{
  "router_z_loss": 0.001,
  "positions": "rope",
  "init_std_down": 0.0703,
  "doc_mask": true
}
Below are experts of layer 5 (counted from 0) of a mixture-of-experts language model. Rows are named router (the router's row for the expert), gate (a neuron's input weights, with its number), up (a neuron's input weights, with its number), down (a neuron's output weights, with its number) and show model dimensions 0-159. Each number is 128 + 32 x the weight over its row's rms, rounded and kept within 0 to 255.
Before each expert's rows: a language model's description of what the expert responds to; "comes before" lists some tokens at least twice as common just after its tokens as in all text. This comes from a sample of Wikipedia text that the model never trained on. Tokens count by the router's weight.

# expert 3
What it handles: Inner or final pieces of English derived words, mostly verb and adjective endings, such as remod-el-ed, disadvant-aged, dev-out, bilater-al.
comes before: ",", " of", " to", " and", " in", " by"
router [168  74  71  83 112 103 129 167 171 141  78 118 120 212  89 168 123 127 114 170 159 157 127 131 106 102 161 141 166 180 158 166  98 156 204  60  94 120  83  96 125 140 163  91  96 132 101  83 139 102 141  99 111 155 160 174 113 156  65 170 148 126 145 145 129 120 180 160  49 128  84 137 145 127 105 147 142 130 147 168 129 136 131 166 142  77  98 160 136 128 125 138 151 132 119 128 160 157 102 137  71 154 148 121 119 114 154  91 143 133 143 143 124 142 108 155  63 146 172 187 108 130 133  80 102 129 120 161 144 205 100 155 104 110 153 130 127 155 136 125 167 107 152 174 202 196 161 114  68 129 108 155 152 135 121  83 138 135 167  69]
gate1 [111 126  69 150 150 119 129 162  98 130 133 138  89 207  84 158 130 145 142 100 139 127 123 154 121 136 100 147 133 138  92  84 109 136 123 133 148 132 143 179 111 114 133 136 120 165 144  80 120  87 151  59 132 121 151 110  79 234 153 139 106 122  94 104  79 108 135 186  76 123  81 167  65 120  86 100 141 138  88 153  96  48 130 123 158 158 136 104  71 129 138 164 133 130  93 164 135 169 158 162 103  91  91  95 107 115 134 110 157 135 109 133 165 115 116 154 154 173  73 141 109 127  90  64  17 117 158 121 122 149  74 181  74 171 118 136 166  86 140 150 127 134 113 160  71 138 141 126 115 147  89 142 124 128 177 103  90 165 143  84]
up1 [ 61 130 114 146 149 138 109 132  98 150 135 148  81 160 167 151 134 120 141  88 124 172 144 115 123 123 150 184 175  98 123 128 126 154 173 172 177 149 165 142 108 121 132 170 121 154 166  70 159  97 161 143 117 127  94 117 101 157 208 162 191 151  93 207 179 143 144 131 111 103 122 161 111 136  93 113  48  94 139 165  91 133 170  68 143  54 196 162 130 135  95 112 136 101  83  90 140 122 158 132 123 105  88 100 101 155 137 107  83  82 159 126 191  70 177 143 114 145 109 131 119 128 119  69  93 167 137 145 184 104 160  94 102 164 183 160 102  93 166 123 159 161 166 163  82 131 102 151 143 128  97 133 140 149 112 119 106 148 171 147]
down1 [ 82 138 145 145 131 141  91 208 176 115 157 137  75 127 123  75 165 155  77 133 131 120 115 116 165 150 160 126 171 136 187 119 137 145 132 155  61  81  66  77 149 129 116 140 146 200  29 125 129 164  88 171 189 121 160 144 164  89 176 139 103  89 136 132 130 123 135 135 117 164 122 112  94 130 155 146 116 108 168 150 188 132 117 127 118 120  94  93 102 135 105 110  94 120 152  59 107  78 140 138 133 152 121 132 187  97  62 111 144 114 118 151 178 109 129 154 119 139 119  75 137 112 111 117 112 159 160 136 175  75 103 130 101  71 145 137  66 118 160 140 159 125 120 116  85 121  68 182 194 103  75 113 149  98 154 180 101 126 113 128]
gate2 [132 117  68 168 140 148 121 130 108 144 155 189 106 130 151 185  82  79 159 105 120 160 171 101 171 109 125 113 131 204 107 133 156  99 136  50 162 155 141 126 126 117 107 133 142 145 148  99 158 169 124 185 169 169 130 153 134 145  94 128 106 174 157 106 120  70  70 108  68 106  65 124 122 212 171 148 108 142 145 119 160 112 150 147  98 123 104  92 101 141 135 153 105  99 112 123 170  79  98 125 110 176 123 127 107 121 200 136 160 118 159  56 124 138 142 159 100 128 148 155 130 111 135 114 221 125 148 141 144 219 121 110  92 138 148  86 128 180 141 177 207 126 102 157 147 142 140 147  91 158 104 109 188 144 151 105 130 153 111 124]
up2 [159 162 157 184 157 182 174 169 123 161 118 145 148  72 136  86 162 106 133 130 151 134 108 114 166 158 136 117 167 171 135 101 180 148 128 154 174 103 158 132 139 137 118 119 110 157 156 109 119 133 140 108 126  89 146 122 100 130 125 174 138 123 136 127 132 168 147 161 144 163 139 105 170 157 225 118 153  60  98 164 177  97  78  92 163 143 193 141 137 146  78  97 176 105 111 103 175 121 166  92  98 106 109 127 136 158 121 115  91 124 102 127 180 160 185  76 124 115 134 171 110  21 105  69  74 119 115  93 144 182  71 137 104  89  88 127 107  96 116  74  99 130  85 108 187 161 143 108 109 120 126 136 117 100 147 117 138  59 161 113]
down2 [125 100 131 138 155 128 104 151 106 108  73  63 135 123 209 202  92  74 177 130  77 119 132  97 130  95  72 131 142 145 154 105 187 100 164 119 148  71 191 163 107 155 135 116  98 165 155 141 122 137 129 122 157 149 135 123 116  91 157 115 181 146 124  73 108 159 141  86 121  87  77 113 171 146 177 124 167 109 120  75 152 144  86 173 138  85 119 140  86 181 131 162 199 175 142 106 139 102  84 169 204 161 158 111 152 106 196 121 167  97 134 128 158  89 113 149 124 108 134 138 150  88 110 120 122 143 164 114 153 152 102  73 127  78  75 151  84 153 113 144 155  92  74  68 114 142 124 117 135 140 126 109 106 119 102 125  97 171 116  88]
gate3 [112 126 134 150 122 104 117 139 180 195 102 126 184 228 145 132 140 114 142 187 161 129  82 123  98 148 125 140 105 149 139  69 111 164 181  59 112 123 101  71  65 142 122  90  74 120 163 172  83 110 112  89 138  86 104  70  98  99  98  82 124 142 203  75 153 114  94 148 162 134 129 161  61 119 119 130 112 136 124 170  90  90 125 130 123 129 147 167 102 116 197  95 135 151 131 126  88 110  99  79  95 109  76 126 148  76 122 131 148 105 133 122  44 126 110 145 117 126 110 103 119 118 138 137 115 106 108 177 175 153 124 107  83 112  54 136 142 120 109 136 109  90 123 157 174 123 120 122 114 159 153 118 166 181 107 104  97 131 186 164]
up3 [145 103 111 140 147 145 149 120 178 104 178 142  97 189 140 134 126 117 125 153 171 161 208 191 123 111 133 119 112 111 150 117 156 152 146  99 119 122 121 139 164 148 121 189 219 138  75 181 153 160 107 119 154 133 138 146 187  99 174 159 190 168  70 157 156 198 114  91 192  98 129 123 171  90 110  97 106 156 162 120 146 159 157 130 125  50 136 136 148 165 138 148 119 109 118 151 121 138  99 133 244 146 132 122 111 159 166 162 109 172 159 114 150 106 110 133 155 138 107 150 148  88 172  95  75 166 129 127 169 155 141 100 152 196 139  96 148 148 104 115 173 153 151 107 135  96 162 103 139 161 139  89  65 117 165 144 128 123 155 150]
down3 [110  71 132 142  71 139 146 140 128 167 143 158  87 115  88 121 146 138 119 108 199   7 117 103  96 166 118 114 144 119 161  56 122  98 135  67 119 119 112 102 123 106  86 125 123 140 126 127 131 112  99  65 115 209 102 124  87  72 123  98 149 143  61 132  89  87 113 149 174 134 108  69 155 118 153 118 147 140 152 153 120 104 111 110 114  72 111  87 130 156 137 113 114  74 133 111 114 183  89 129 188 155 165 114 119 143  79  86 107 105  99  92  87 106 143 105 119 196 132 140  66 111 161 122 116 121 151 115 109 107 128 136  82 123 135 156 116  64 124 118 123 136 118 135 115 123 170 145 157  78 154 144 112  98 139 109 176 217 174  77]
gate4 [133  93 126 102 117  74  81 140 153 118  90 171  95  88 164 108 100 181 122 101 101 140 106 105 148  95 163 105 167 106 124 164 132 122 121 128  98 130 115  79 185 125 171  80 141 158  80 159 104  94 124 170 102 123 185 122 112 153 122 101 196  66 111 128  54 140 138 111 119  94 121 142 117  96 100 120 129 218  99 128 138 173  86 136 125 166 116 151 143 110 152 129 144 113  99 192 171 160 107 124 116 180 154  99  59 150 106 101 169 117 102 117 166 169 120 155 197 139 176  71 146 140 222  91  64 106  94 100 168 135 173 158 154 116 127  89 147 130  84 148 137 143 107 104 146 134  90  94 112 123 130 158 171 116 145 128 168 149  73 148]
up4 [160  47 134 106 156 124 123 208  99  86 182 104 132 126 108  81 158 143 136 130 114 181 154 101 159  73 118 169 134 126 165  88 129 152 116 154 146 149 121 155 109 134  77 104  93 154 142 123 103 152 104 123 122 176 124 108 122  91 137 170 141 154 132  47 141 139 130 131 106 139 120  40 122 142 136 144 143 111 108  89 164 145 115 108 112 125 133 223 130  82 107 168 145 130 115  91 119 137 189  65  86 147  95 145 101 146 127 128 124 122 134 151  96 179 127 144 135 164 127 106 146 126 155 162 179 156 130 125 103  98 127  75 118 104 103 118  96 121 231 110 118  54 105 121 140 191 176 191 124 123  99 185  70 147 105 104 143 172 158  91]
down4 [116 150 111 114 157 115 140 121 168 115 118  73 157  88 137  76 120 150 121 123  57 133 140 132 126 133 106  90 130  98 129 174 109 163 180 113 197 178  80  89 145  74 153 146 127 144 121 155  90 154 148  81  46 135 122  86 136  62  97 147 102 143 156 115 174 161  98 136 115 170 157  96 118  79 155 135  73 120 107 155 141 143 104 164  84 203  57 124 190  85 116  93 102 144 124  75 105 146  77 146 154  80 151 147 124 115 155 105 128 155 124  89 141 104 149  98  95 176 157 150 112  87 132 119  96 148 147  98  70 101 201 104 122 120 112 159 140  94 161 124 152 119 166 135 215 103 175 103  85 150 108 100 144 162 102 168 150 134 123 140]
gate5 [143 122 102  79 205 158 141 174 132  83  96 167 112 118 132 101  85 119  67 116  64 104  97 131 138  96 111 104 157 169 105 104 193 134 126 123 118 136 143  70 138  93 128 150 139 120 112  96 156 158 165 150 114 138 117 146 123 145 149 105 122  98 120  77 110 115 146 134  56 130 127 147 129 154 151 200 187 122 130 157 120 163 149 146 107 115 108 147  77  46 129 118 132 172 113 116 139 104 153 123 139  22  74 129  73 115 167 133 209 177  72  67 162 166  76 116  91 138 198  96 151 128 142 139 122 122 141 156 126 118 184 118 131  79  62 162 148 121 144 133 156 111 111 139 119 163 152 157  65 134 114 136 144 135 147 177 138  90 125 118]
up5 [119 167  87 105 150 137 141 114 105 150 177 122 104 139  77 176 141 167 150 134 142  88 127 130  92 122  79 161 132  71 100 165 141  83 145  88 142  93 100 109 126 131 167 112 186 111 138 123 184 141 127 141  97  90 122 112 105 198  37 143 137 171 136  74 125  91  74 120 125 162 107 178 105 130 147 239  95 137 150 152 155 163 164 103 110 129 151 142 206  78 117 116 131 155  89 160 139 116 161 146  90 127 150 137 130 132 150 143 166 107 104  95 129 181 162 150 121 122 164 102 112 145 195  38 153 144 159  62 102 112 117  88 168 110 130  97 128 127 131  86 110  88 157  71 164 140 118 140 137  94 142  95 123 134 142 147 173  73 150 105]
down5 [132 119 218 107 138 158 113 163 203  63 121 112 138 161 162 146 127  58 148 140 107 153 107 193 159  92 155  98  83 141 141 166 149 105  91  98 181 169 150 136 119  68 125  83 165 120 148 101 148 160  70 196 165  96 130 100  78 169 156 122 172 132 132 181 162 114  72 100  52 142 112 162 110 163  94  93 128 131 158 140 116 166 114 117 146 114  88 131 140 104 110 128 173 133 129 117 169  95 157 103 157  67 123 129 138 123 108 195 171 128 196 164 134  83 107 180 111 153  67 140 141 127 156  96 131 134 176 141 125 166 136 111 113 116 137 172  74 120 120 162 167 130  95 162 127 101 123 121 114 177 122 123 101 148 134 101 115 106  77 145]
gate6 [120 152  95 122 146 109 127 132 119 105 143 102 103 146 129 105  70 155 151 193 149 159 175  98 120  69  96 184 118  83 138 169  99 102 129 103 124  66 168 176 118  84 100  69 109  97 110 110 160 171  84 131 172 152 128 151 174 119 129 158  51 126 104  94 131 142 109  82 127 146  65  81 191  90 116 113 116  89 124  96 195 127 147 126 125 135  65 161 157 146 157 177 177  65 129 159 172 155 153 185  73 191  87 205 144 119 124 115  98 100 157  77  77 171 147 122 109  95 121  85 106 135 150 139 123 106 135 140 128 165 110 155 110 114 146 146 159 148 118  89 135 130  75 127 140 104  92  81 110 155  99 134 116 145 127 190 141 137 118 154]
up6 [158  89 109 110 118 192 114 152  93 117 129 138 139 105 116 137 120 165 149 155 126 162 192 146 172 110 132 156 102  92  56 128 127 126 161  99  96 114 112 168 109 136 145 131 170 125 112 143 116 179 108 107  76 106 116 169 155  71  98 132 106 169 125  50 153 206 156  80  99  82 105 123 127  61 204 123 121 128 134 152 103 177 154 152 160  97  92  85 102 125 125 143 100 107 103 136 127 178 126 103 192 154 203 155 148 142 122 129 139 155 130 194 126 127 142 149  70 158 158 180 108 145 141  63  62 125 164 163 164 139  98 159 120  88 135 179 128 158 153 112 132 152 144 108 132 145 164  77 102 145 102 127  83  81 190  89 100 154 138 106]
down6 [138  97  96 130 107 108 150 129 108 130 151 122 144 164 156 139 110 182 131 145 128 159  94 126 202  77 161  86  90 129 198 133 113 133 129 104 154 128 149 129 137 164  84 149 163 179 134 138 112 153 153 131 151  98 159 153 193 109 188 117  68 156 186  94 147 189 150  75 147  79 105 141 130 148 108 102 149 101  91 113 132  77 128 152  99 162 142 147 111  65 158 170 147 160 124 121  84 178 161 123 214 168 130 108 110 126 169 136 141 137 219  91 133 126 103 115 121 156 114 115  87 136 148 127 132  97 213 102 157 150 111 121 114  92 108 148 182 109 139  62  72 143 144 149 194 147 132 127 121 134 101 169 166 114 103 158 132  81  62 152]
gate7 [130  87 140  98 148  76 134 192 144 164  91 191 103 109 105 159 137 112 131 144 111 112 141 156  90  78 162 129 122 178 181 157 131  42 143  89 161 131 103 174  99 126 115  53  91 118 167 132 141 137 181 107 155 172 126 175 141 124 129  82 119 145 125 106 167 136 155 146  61  49  22 166 108 177 139  78 131 153 112 145 102 162 145 155 122 109  78 128 103 112 128  63 158 177 145  95  99 145 122 134 183  88 163  72 115 121 136 115 112 137 129  61 143 148 113 121 176 143 109 139 120 102 120 114 101 105 109 140 124  86 129 125 131 126 142  98 189 122 153  96 172 174 142 146 180 140 144 109 147  92 130 115 126 155  95 187 122 123 181 154]
up7 [ 86 132 129 162 106 135 139  84 132 115 147 187 112  80 156  70 139 147 132 183 203 123 119 110 110 145 151 188 107  92  70 136 136 134 121 115  91 149 107 123 123 104 165 118 131 118 130 151 131 109 137 111 186 127  74  78 101 177 174 154  97 107  59 182 194  96 186 150 186 105 159  75 108 132 120 118  96 116  95 138  90 107  75 136 123 118 143 174  77 171 121 169 191 112  92 186  84 107 156 169 133 158 165 133 155 104 111 145 135 154 128  97  75 132 160 157 168 186 112 108  92 140 135  75  99 142 135 166  88 112 126  90 122 153 148 115 120 126 115 166 100 148 127 163 120 123 121 144 193 139 208 130 127 181 168 118 119 142 163 178]
down7 [161 119  43 132 107 131 144 178 200 102 123 108  88  75 136 121  97  90 102 171 143 101  97  99 105 132 110 151 130 172 117 146 165  86 147 140 140 109 138 101 140 174 107  91 129 112 135 109  92 145 147 125 108 139 197 153  99 109 122 191 185 122 126 127 189 140 147  97 116 102  93 136 131 158  86 150 148 127  95  81 116  55 109  87  81 146  95 161 116 173 167 190  93  96 101  90 161 212  91 167 184 154 120 103  93 186 131 131 110  90 173 148 153 147 136 115 155 160 150 131 125 105 105  68 121 158 131 124 110  53 134 149 124  53 124 182 132 105 158 102 156 129 148 132 161 136 112 147 184 164 123 158 129 166 118 165 155  82 151 136]
gate8 [ 93  67  77 121 187 198  81 135 126  91 117 163 142 135 124 112 157 157 106 119 131  87 136  84  91 103  96 138 157 164 137 138 109 200 118 109 129 151 149 132 122 130 116  79 100 120 111 105  86 148 156 110  95 104 135 139 138  87 133 122  82 108 155 157 133 178 109 221 120  89 133 133  94 104 115 151 163 107 140 125 141  77  57 113 102  77 129 120 138 114 119 119 175 126 134 132 126 102 178 146 100 153 155 128 107 217 168 201 106 142  97 133 112 174 124 166  73 144 170 153 126 115  84 112 124  76  88 223  89 151  92 120 106 158 107 114  94 139 136 139 135 178 148 165 179 152 119 131 119 138 119 118  79 167  87 115 171 207 105 130]
up8 [134 112 165  99 130 201 126 178 138 149  69 115 138 127 104 145 131 169  74 177 129 118 162  73 118  94 128 152  67 130 124 102 108 109 196 116 117 120  88 100  94 117 164 111 162 112 159 114 174 122 140 158  75 119 123 119 207  59  79 135  88 115 202  47 100 183 111 155 108 111 167 167 104 119 208  88 161 107 142 109 125 117  80 130 137 130 138 145 159 139 160 151 193 117 110 106 112  93  96 194 156 150 128 126 143 142 151 113 148 157 113 154 100 172 125 136 139 142 182 170  97 163 133 118  80 187 118  84 174  99 135 157 171 113 109 165  73 143 135 101 114 109 180 162 124 127  93 124 103 108  90 139 131 167 161 106 105 129 124 112]
down8 [127  84 126 137 171 181 123 118 145 136 112 130 154 163  80 181 139 105 110 139 184 132  43 150 125 156 139 175 113  82 156 158 125 143 115 114 154 104 126 138 148  38  87  90 134 107 120 101 138 101 136 137 167 167 173 111  92 134 122 102 125  54  62 131 122 151 105 165 140 136 204 109  71 140 112 144 139 103 117 166 100 103 139 100 158 148  92 143 132 126 143  94  58 105 140 148 135 101 113  70 129 114  78 117 167 135 131 148 150  25 179 167 118 119 129 134 188 135 168 108 143 138 125 163  74 102  89 153 125 134 153 161 178 156 138 122 116 213  94 148 140 106 126 140 159 143 123 114  88 109 215  87  91 111 136 148 106 137  87 135]
gate9 [ 88  83 161  99  67  80  86 138 145 132 157  70 110 150 126 176  92 163 127 124  99 113 111 137  95  95 143 171 199  90 106 139 118 147 138 206 117 139 149 163 108  95  51 127  98 141 132 102 169 129 150 170 114 115 141  95  77  80 146 129 137 127 117  97 160 157 121 118 110 132 111 120 165 121 139 146 146  80 189 135 168 142 131  69 129  97 107 147 146  91 137  65 133 125 147 113 158 192 137 121 120 133 119 144 147 122 123  89 115 109 111 108 115 124  76 105  55  53 158 111 194 113 131 160  81 128  97 117 149 138 132 125 119 153  70 154 107 150 121 141 158 192 185 106  87  65 110 123  68 122  28 144 124 172 129 102 107 104  93 135]
up9 [112  79 127  90  99 213 115 106  98  87 110 169 196 166 120 130 118 114 165 100 124 143  95 110 142 111 142 113 138 159 112 171  85 134 125  81 147 171 101 139 126 140 136 125 121  48 170 144 166 113 162 125 150 124 136 177 110 124 136 128 135 140  90 168 144  64  98 169 114 133 151 141 132 143 154 123 123 123 141 161 146 137 176 114 134  73 124 113 140 146 106 116 101 103 103 129 201 156 129 165  69 101 153  96 168  93 113 127  40 122  85 141 173 150 119  96 124 114 112 122 153 155 200  90 110  82 124 146 133 152 177 155 138 110  40 217 193 134 164 104  72  85 175 100 109 136 141 105 105 159 117 162 124 130 103 105 162 106  53 149]
down9 [112 125  98 135 130 120  89 123 113 199 100 123  96  91 125 140 132 157 140 174  93 140 105 123 132 109 109 173 122 109 151 115 114 179 228  86 103 123 134 151 173 140 172 122 111  51 144 190 105 133 184 144  98 121 160 112 186  79 123  58 121 120 108 132  92 125 160  97 120  97 154 140  55 109  89 146 188 101 163  81 145  88 146 152 130 126  82 156 126 135 153 134 153 124 145 130 160 186 128  84  92 164  64 144 113 161  85 149 120  92 113 145 152 139 125 144 136 154  95 186 191 191 143 155 168  91 120  97  69 130 162  78 187 124 130 133 107  78 148  84  88 180  85 144  93 170 134 123 135 152  90  97 124 119 142 144 128  91 133 121]
gate10 [135 126 147 105 106 133 116  91 170  90 151 126 135  98  97 141 143 168 135  86 137  60 115  77 176 153 146 146 151 157 137 136 104  59 166 164  93 171  87  81 148 173 127 107  78  92 110 146 127  91 143  79  83 132 177 137 151 104  75 144 142 166 123 175 164 166 128 208  49 100 123 116 116 127  76  85 182  87  92 121 127 138 155 130 104  84 119 123 188 137 177 117  88  94 132 143 143 166 141 153 139 160 115 111 105 144 109 180 117  83 169 163 135 143 141 168  57 146 119 157 146 184  78  66 168 145  79 119 151 123  60 127  80 112 102 160 107 108 130 130 128 151 147 140 135 149 135 111 165 101 113  60 139 179 166 121  94 114 147 115]
up10 [130  93 121 143 101 122 174 129 134 135 111 107 192 178 163 151  91 116 174 150 143 147 105 155 100 113 160  97 110  67 157  94 169 145 139 165 162 126 111 113  92 143 156  76 137 132 125 128  84 129 122 139  96 158 113  85 111 134 126 131 169  89  94 101 138 126  71 129 104 166 199 127 139 113 102 106 112 166 116 157 125 205  73 162 152 163 104 145 116 121 126  85 144  84 118 116 140 125 168  88 117  95 115  90 137 158 168 147 124  63 168 152 127  82 131 129  62 140 135 177 191 150 200 105 124 187  86 138 136  54 119  74 151 127 205 121  81 201 145 134 126 139 137 123 114 128 124 145 113  89 132 109  82  60 150 120 196 149 105  74]
down10 [ 91 179 166 135 118  74 174 121 106 133 166 124 157 124 126 121 143 103 165 128  77 144 196 156 122 124 112 126 173 169 132 157 194  79 156  31 150 163 132 141  86 135 193 120 108 159 191 113 112  97 208 193 115 111 138 164  95 110 111 138 135 149 120 126 141 130  90 156 115  85 114 151 131 178 149  95 111  85 126 124 111 110 127 123  92 152  98 101 150 103 116 152 159  96  98 111  87 147 134 159 142 133  99 214 110 111 153 108 127 128  90 118 119 139 112 146  89 162 189 182 140 117 116  72 109 138 138 143 164 115  87  89 146  90 124 132  62  80 113 150 154 172 138 104 145 116 135 175  76 175 151 120 148 203 127 122  86  87 133 190]
gate11 [125 119  94 134 122 138  83 136 115 131  70 121  78 154  87 158 156 121 129 197 176 136  99 150  87 124 147 118 125 178 136 167 113  80 128 135 124 175 125 129 180 125 206 131 210 149 128 169 125 110 120  56  95 152 202 143  38 101 118 135 117 135 131  84 135 110 190 125 111  91 122 171 136 138 155 175 148 155 142 147 197  99  95 141 154 105 126  94 122 125 101  89  89 126 178  98 133 130 144 157 159 137  99 172 120 100 177 144 131 155 145 101 156 111 124 127 119 101 156 177 175 125 137  90 148 193 140 187 180 216 129 132 109 103 141 100 146 137  88  68 113 110 112 135  83 175 105 127  86 104 121 147  90 126 125  98  83 148 167 120]
up11 [116 183 130 148 193 117 112 151 111 154 131 130  43 148 144  74 150 113 135 139  92 128 128 173 144 105 103 169 142 107 126  27  44 139  79 148 134 132 124 135  73  77  78 135 114 174 189 184  98 137 204 158  95 109 100  92 132  64 120 120 102 106 149 132 136 131 118 107 134  68 168 115 125 170 157 201 134 124 125 127  99  63  89 102  65 161 150 123 167 118 148  87 151 136  97 144 165  90  82 128 110 164  94 143  70 105 126 120 105 102 129 115 159  89 126 100 136 104 158 158 112 104 125 139 180 121 111 131  66 150 140 137 174 109 113 104 160 109 149  83 102 117 128 138 120 125  96 141 151  77 168 118 126  88 164 125  97 105  90  99]
down11 [106 211 162 181 129 110 105 104 143 129 116 131 173  87 157 109 158 111  99 104 146 103 111 144 152 106 132 114 144 115  73  90 140 139 141 198 101 130 140 137 108 137  68 140 162 181 120 120 160 137 147 168 119  99 159  62 115 166 115 102 134 104 170 121 139 123  99 175 193 176 111 135 132 169  91 121 145 130 104 122 151 134 118 137  93  89 169 140 197 154 139  91 131 129  88 159 116  93  84 121 164 119 104  83  84 139  87 184 149 140 143 115 109 109 109  88  82  70 152  95 123  96 117 163 120 129 146 134  57 126 147 112 120 113 145  91  80 135 107 137  15 168 139  80  88  72 156  54 170  96 124 138 155  91 141 101  93 158 114  72]
gate12 [127 121 150  93 162 169  79 115 120  68 153  76  59 101 146 125 124 173 151 205 155 203 130 116 144 126 166  88  98 101 143 182 123 119 101  82 182 106 121 153  74 153 131 147 110 181 139 147 156 123 200  72  95 146 163 139 133 160 103 101 148 127 122 127 154 130 175 140 125 142 125 138 161  83 111  85 178 119 134 141 137  84 181 136  82 147  71 112 122 136 167 168  74 121 127 135 129 129  89  98 106 118 154  87 146 146 117 120 182 116 151 127 127 109 103 150 117 133 143 165 100 114  61 140 168  82 196  99 129 146 114 135  88 149 158 108 191 128 133 192 101 120 122 137 184 123 126 183 147 170 129 126 189  95 157 179  97 156 140  64]
up12 [ 93 178 148 139 138  75  89 117 141 196 114 192 116  88 164  71 162 103 112  96 170 121 133 148 168 120 156 168 145 122 109 124 104 143  63 126 128 171 136 105 157 123 102 223  90 167 142  85  89 162 139 141 135 167  88 146 163  67 132 126  53 136 152 125 116  93 203  61 123  84 144 119 102  98 134 153 121 109 141  95 127 143 103 148 117  88 132 180 109 134 138 118 156  99 131 189 106  73 135 143 160 118 136 123 101  75 141 119 123  99 134 131  79  93 179 163 135 122 118 128 118 144 158  89 229 131 160 142 142 195 125 127 116 101  84 125 118 100 144 141  84 158 133 103  96  92  85 154 202 143 149 126 103 150 151 160 111  88 123 101]
down12 [135 125 112 182 125 122  56 127 126 123 102  70 130 113 123 124 129 127 102  41 136 123 152 118 182 158 143 155 124 126 108  74 139 149 150 119 171 139  93 136 140 174 212 112 124 186 108  85 154 157 168  66 175 120 189 110 116  95  95 131 170 165 149 149 142 142 101  73  98 129 130 128 103 129  88 117 176 122 134 108 115  47 117 100 131 117 123 149 134  92 185  65 114 144 147 129 124  92 125 160 167  93 126 136 104  97 112 137 153 108 173 104 202 140  81 124  94 132 126 168 131 158 156 146 170 145 165  67  75 118 126 145 143 133 118 145 184 127 108  83  99 103 185 120 214 160  93 160  77 108 163 198 113 110 102 117 118 133 164 121]
gate13 [105 116 169  70 154 112  39 176  82 163 166  38 119 129 134 161  94 131 140 111 143 156 118 129 105 149 129 141 118 116 107  98 161 116 105 141 119 105 167 101 166 159 153  92 131 168 135  87 107  93 163 204  73  92 164  93 111 159 122  87 159 136 143 132 135 194 172  93 165 116  89 157 145 146  68  92 112 182 140 135 132 162  94  94 149 125 106  67 175  77 109 105 125 144  78 184 146 118  86 158 104 152 153  89  96 141 167 185 139 117 176 134 151 170 117 176  79 113 163  82 132 131 173 162  94  94 125 142 148 150 169 127 133 124 134 117 150 115 167 144 161 138 165 102 165 205 124 176 133 141 163 144  97 123 135 126 162 103 151 139]
up13 [193 108 156 132  99 133 173  96 161 117  65 178 131  65  97 110 147 136 111 134 138  90 105 169 150 112 130 177 152 167 106 143 150 122  82 101  60 145  84 172 119 159 134 152 132  99  71 143 167 213 126  93 160 165  75 116 133  99 134 120 104 101 115  91  75 142 163 115 127 171 130  88 127  85 156 154 120 141  92 153 106  92 132 103 149 143 104  96 134 112 160  83 136 113 152  98 141 111 170 179 195  99 147 161 138  89 160  49 135 112 118 150 112 163 121 137 129 106 167 174 145 150 101  98 148 159 112 125 132 142 112 154 139 169 180 121 180 163  66 122 114 104  91 113  92 104 167  63 157 127  89  78  77  85  78  95 162  98 139 166]
down13 [ 75 167 177 137 156 185 139 118 102 133  63 158 136 146  96 107 146 137 122 165  71 196 170 125 109 122 139 116 175 127 189 123 194 154 174 129  79 135 136  79 138 156  79 140 183 133  34 164 171 144 122 121 144 100 132 128 149 189 182 145  59 112  67 131 121 135 155 142 111  75 163 138 100 150 131 110 135 123 116 164 108 127 116  74 160 114 135  85  58 156 122  90 159  82 112 148 141 136 134 143 126 155  92 167 113 115 145 125 125 106 147  95  97 132 134 132 127 114 100  92 142 105 110 110 188 127 147 129 125 121 105 211  80  51 106 119 194 129  86  85 163 147  89  96 108 148 131 125 121 156  61 131 110 136 161 102 140 109 115 139]
gate14 [216  93 126  76  98 166 104 128 155 136 112 115 124 108 165 127 108  62 135  30 138 178 176 147 133 159 129 107 138 110  98 107 124 119 130 131  62 128 155 101 199 167 114 111 157 123 139  83  83  93 154 159 130 132 188  94 145 172 146 114 140 106 146 145 114 111 112 162 109 125 114 176  79 205 152 126 180 126 179 138 129 150  81 167 157 162 133 103 140 156  67 138  93 119 174 120 118 104  73 150 117 121  83 113  89  56 154 120 162  75 139 174 160 166 177 106 124 141 131 102 101 174 130 111 140 121  81 118 119 141 108 103 124 133 145 158  57 154  94 156  79  89 108 114 176 112 125 103 111 155  93 130 172 129 136  99 128 136 152 192]
up14 [138 137 141  55  85 136 116 134 131 164  66 188 108 132  98 165 171 105  95 139  95 135 133 162 107 100 161 100 181  82 130 147 142  71 129  74 101  91  74 131 123 154 111 120  74 161 139 155 177  96 106 152 148 138 108 129 240 169 112 141 139 109 136 124 129  87 117  89  64  71 142 153 139 131 137 155  86 144 135  86  59 135  39 120 121 198  97  92 167 117 128 174 117 146  97 133 133 134 138 152 140 138 107 100 127 146 100  94 121 115 145  86 117 112 175 125 112 141  99 154 136 122 109 183  69  76 172 131  85 158 156  92 110 123 119 146  93 158 134 160 137  99  53 113 125 105 100 121 102 161 163 122 117  86  93 189 123 134  95 140]
down14 [109 122 171 157 143 136 203 132 132  69 119 141 126 120  86 113 125 113 149 193 144  80 105 114 137 128 164 112  93 105 159 170  93 178  75 187  92 141 112 132 106 116 133 161 164 118  86 159 152 134 121 136 145 125 169  94 104 183 106  92 189 144 119 163 180 127  49 112 148 179  87 103 190 142 150  85 119 154 157 146 111 170 149  84 136 109 141 151 131 175 124  95 143 132 130 159 106  60 152 175 166 111  85 183 107 154 183 115  93 148 101 120 132  97 154 112  97 124 148  81  82 115 187 159 122 150 143 196 156 171  93 182 136 119  74 154 120  70  98 133 105 111  82 135 116 131 159 183 127 123 180 135 180 123  94 102 108 122 152 104]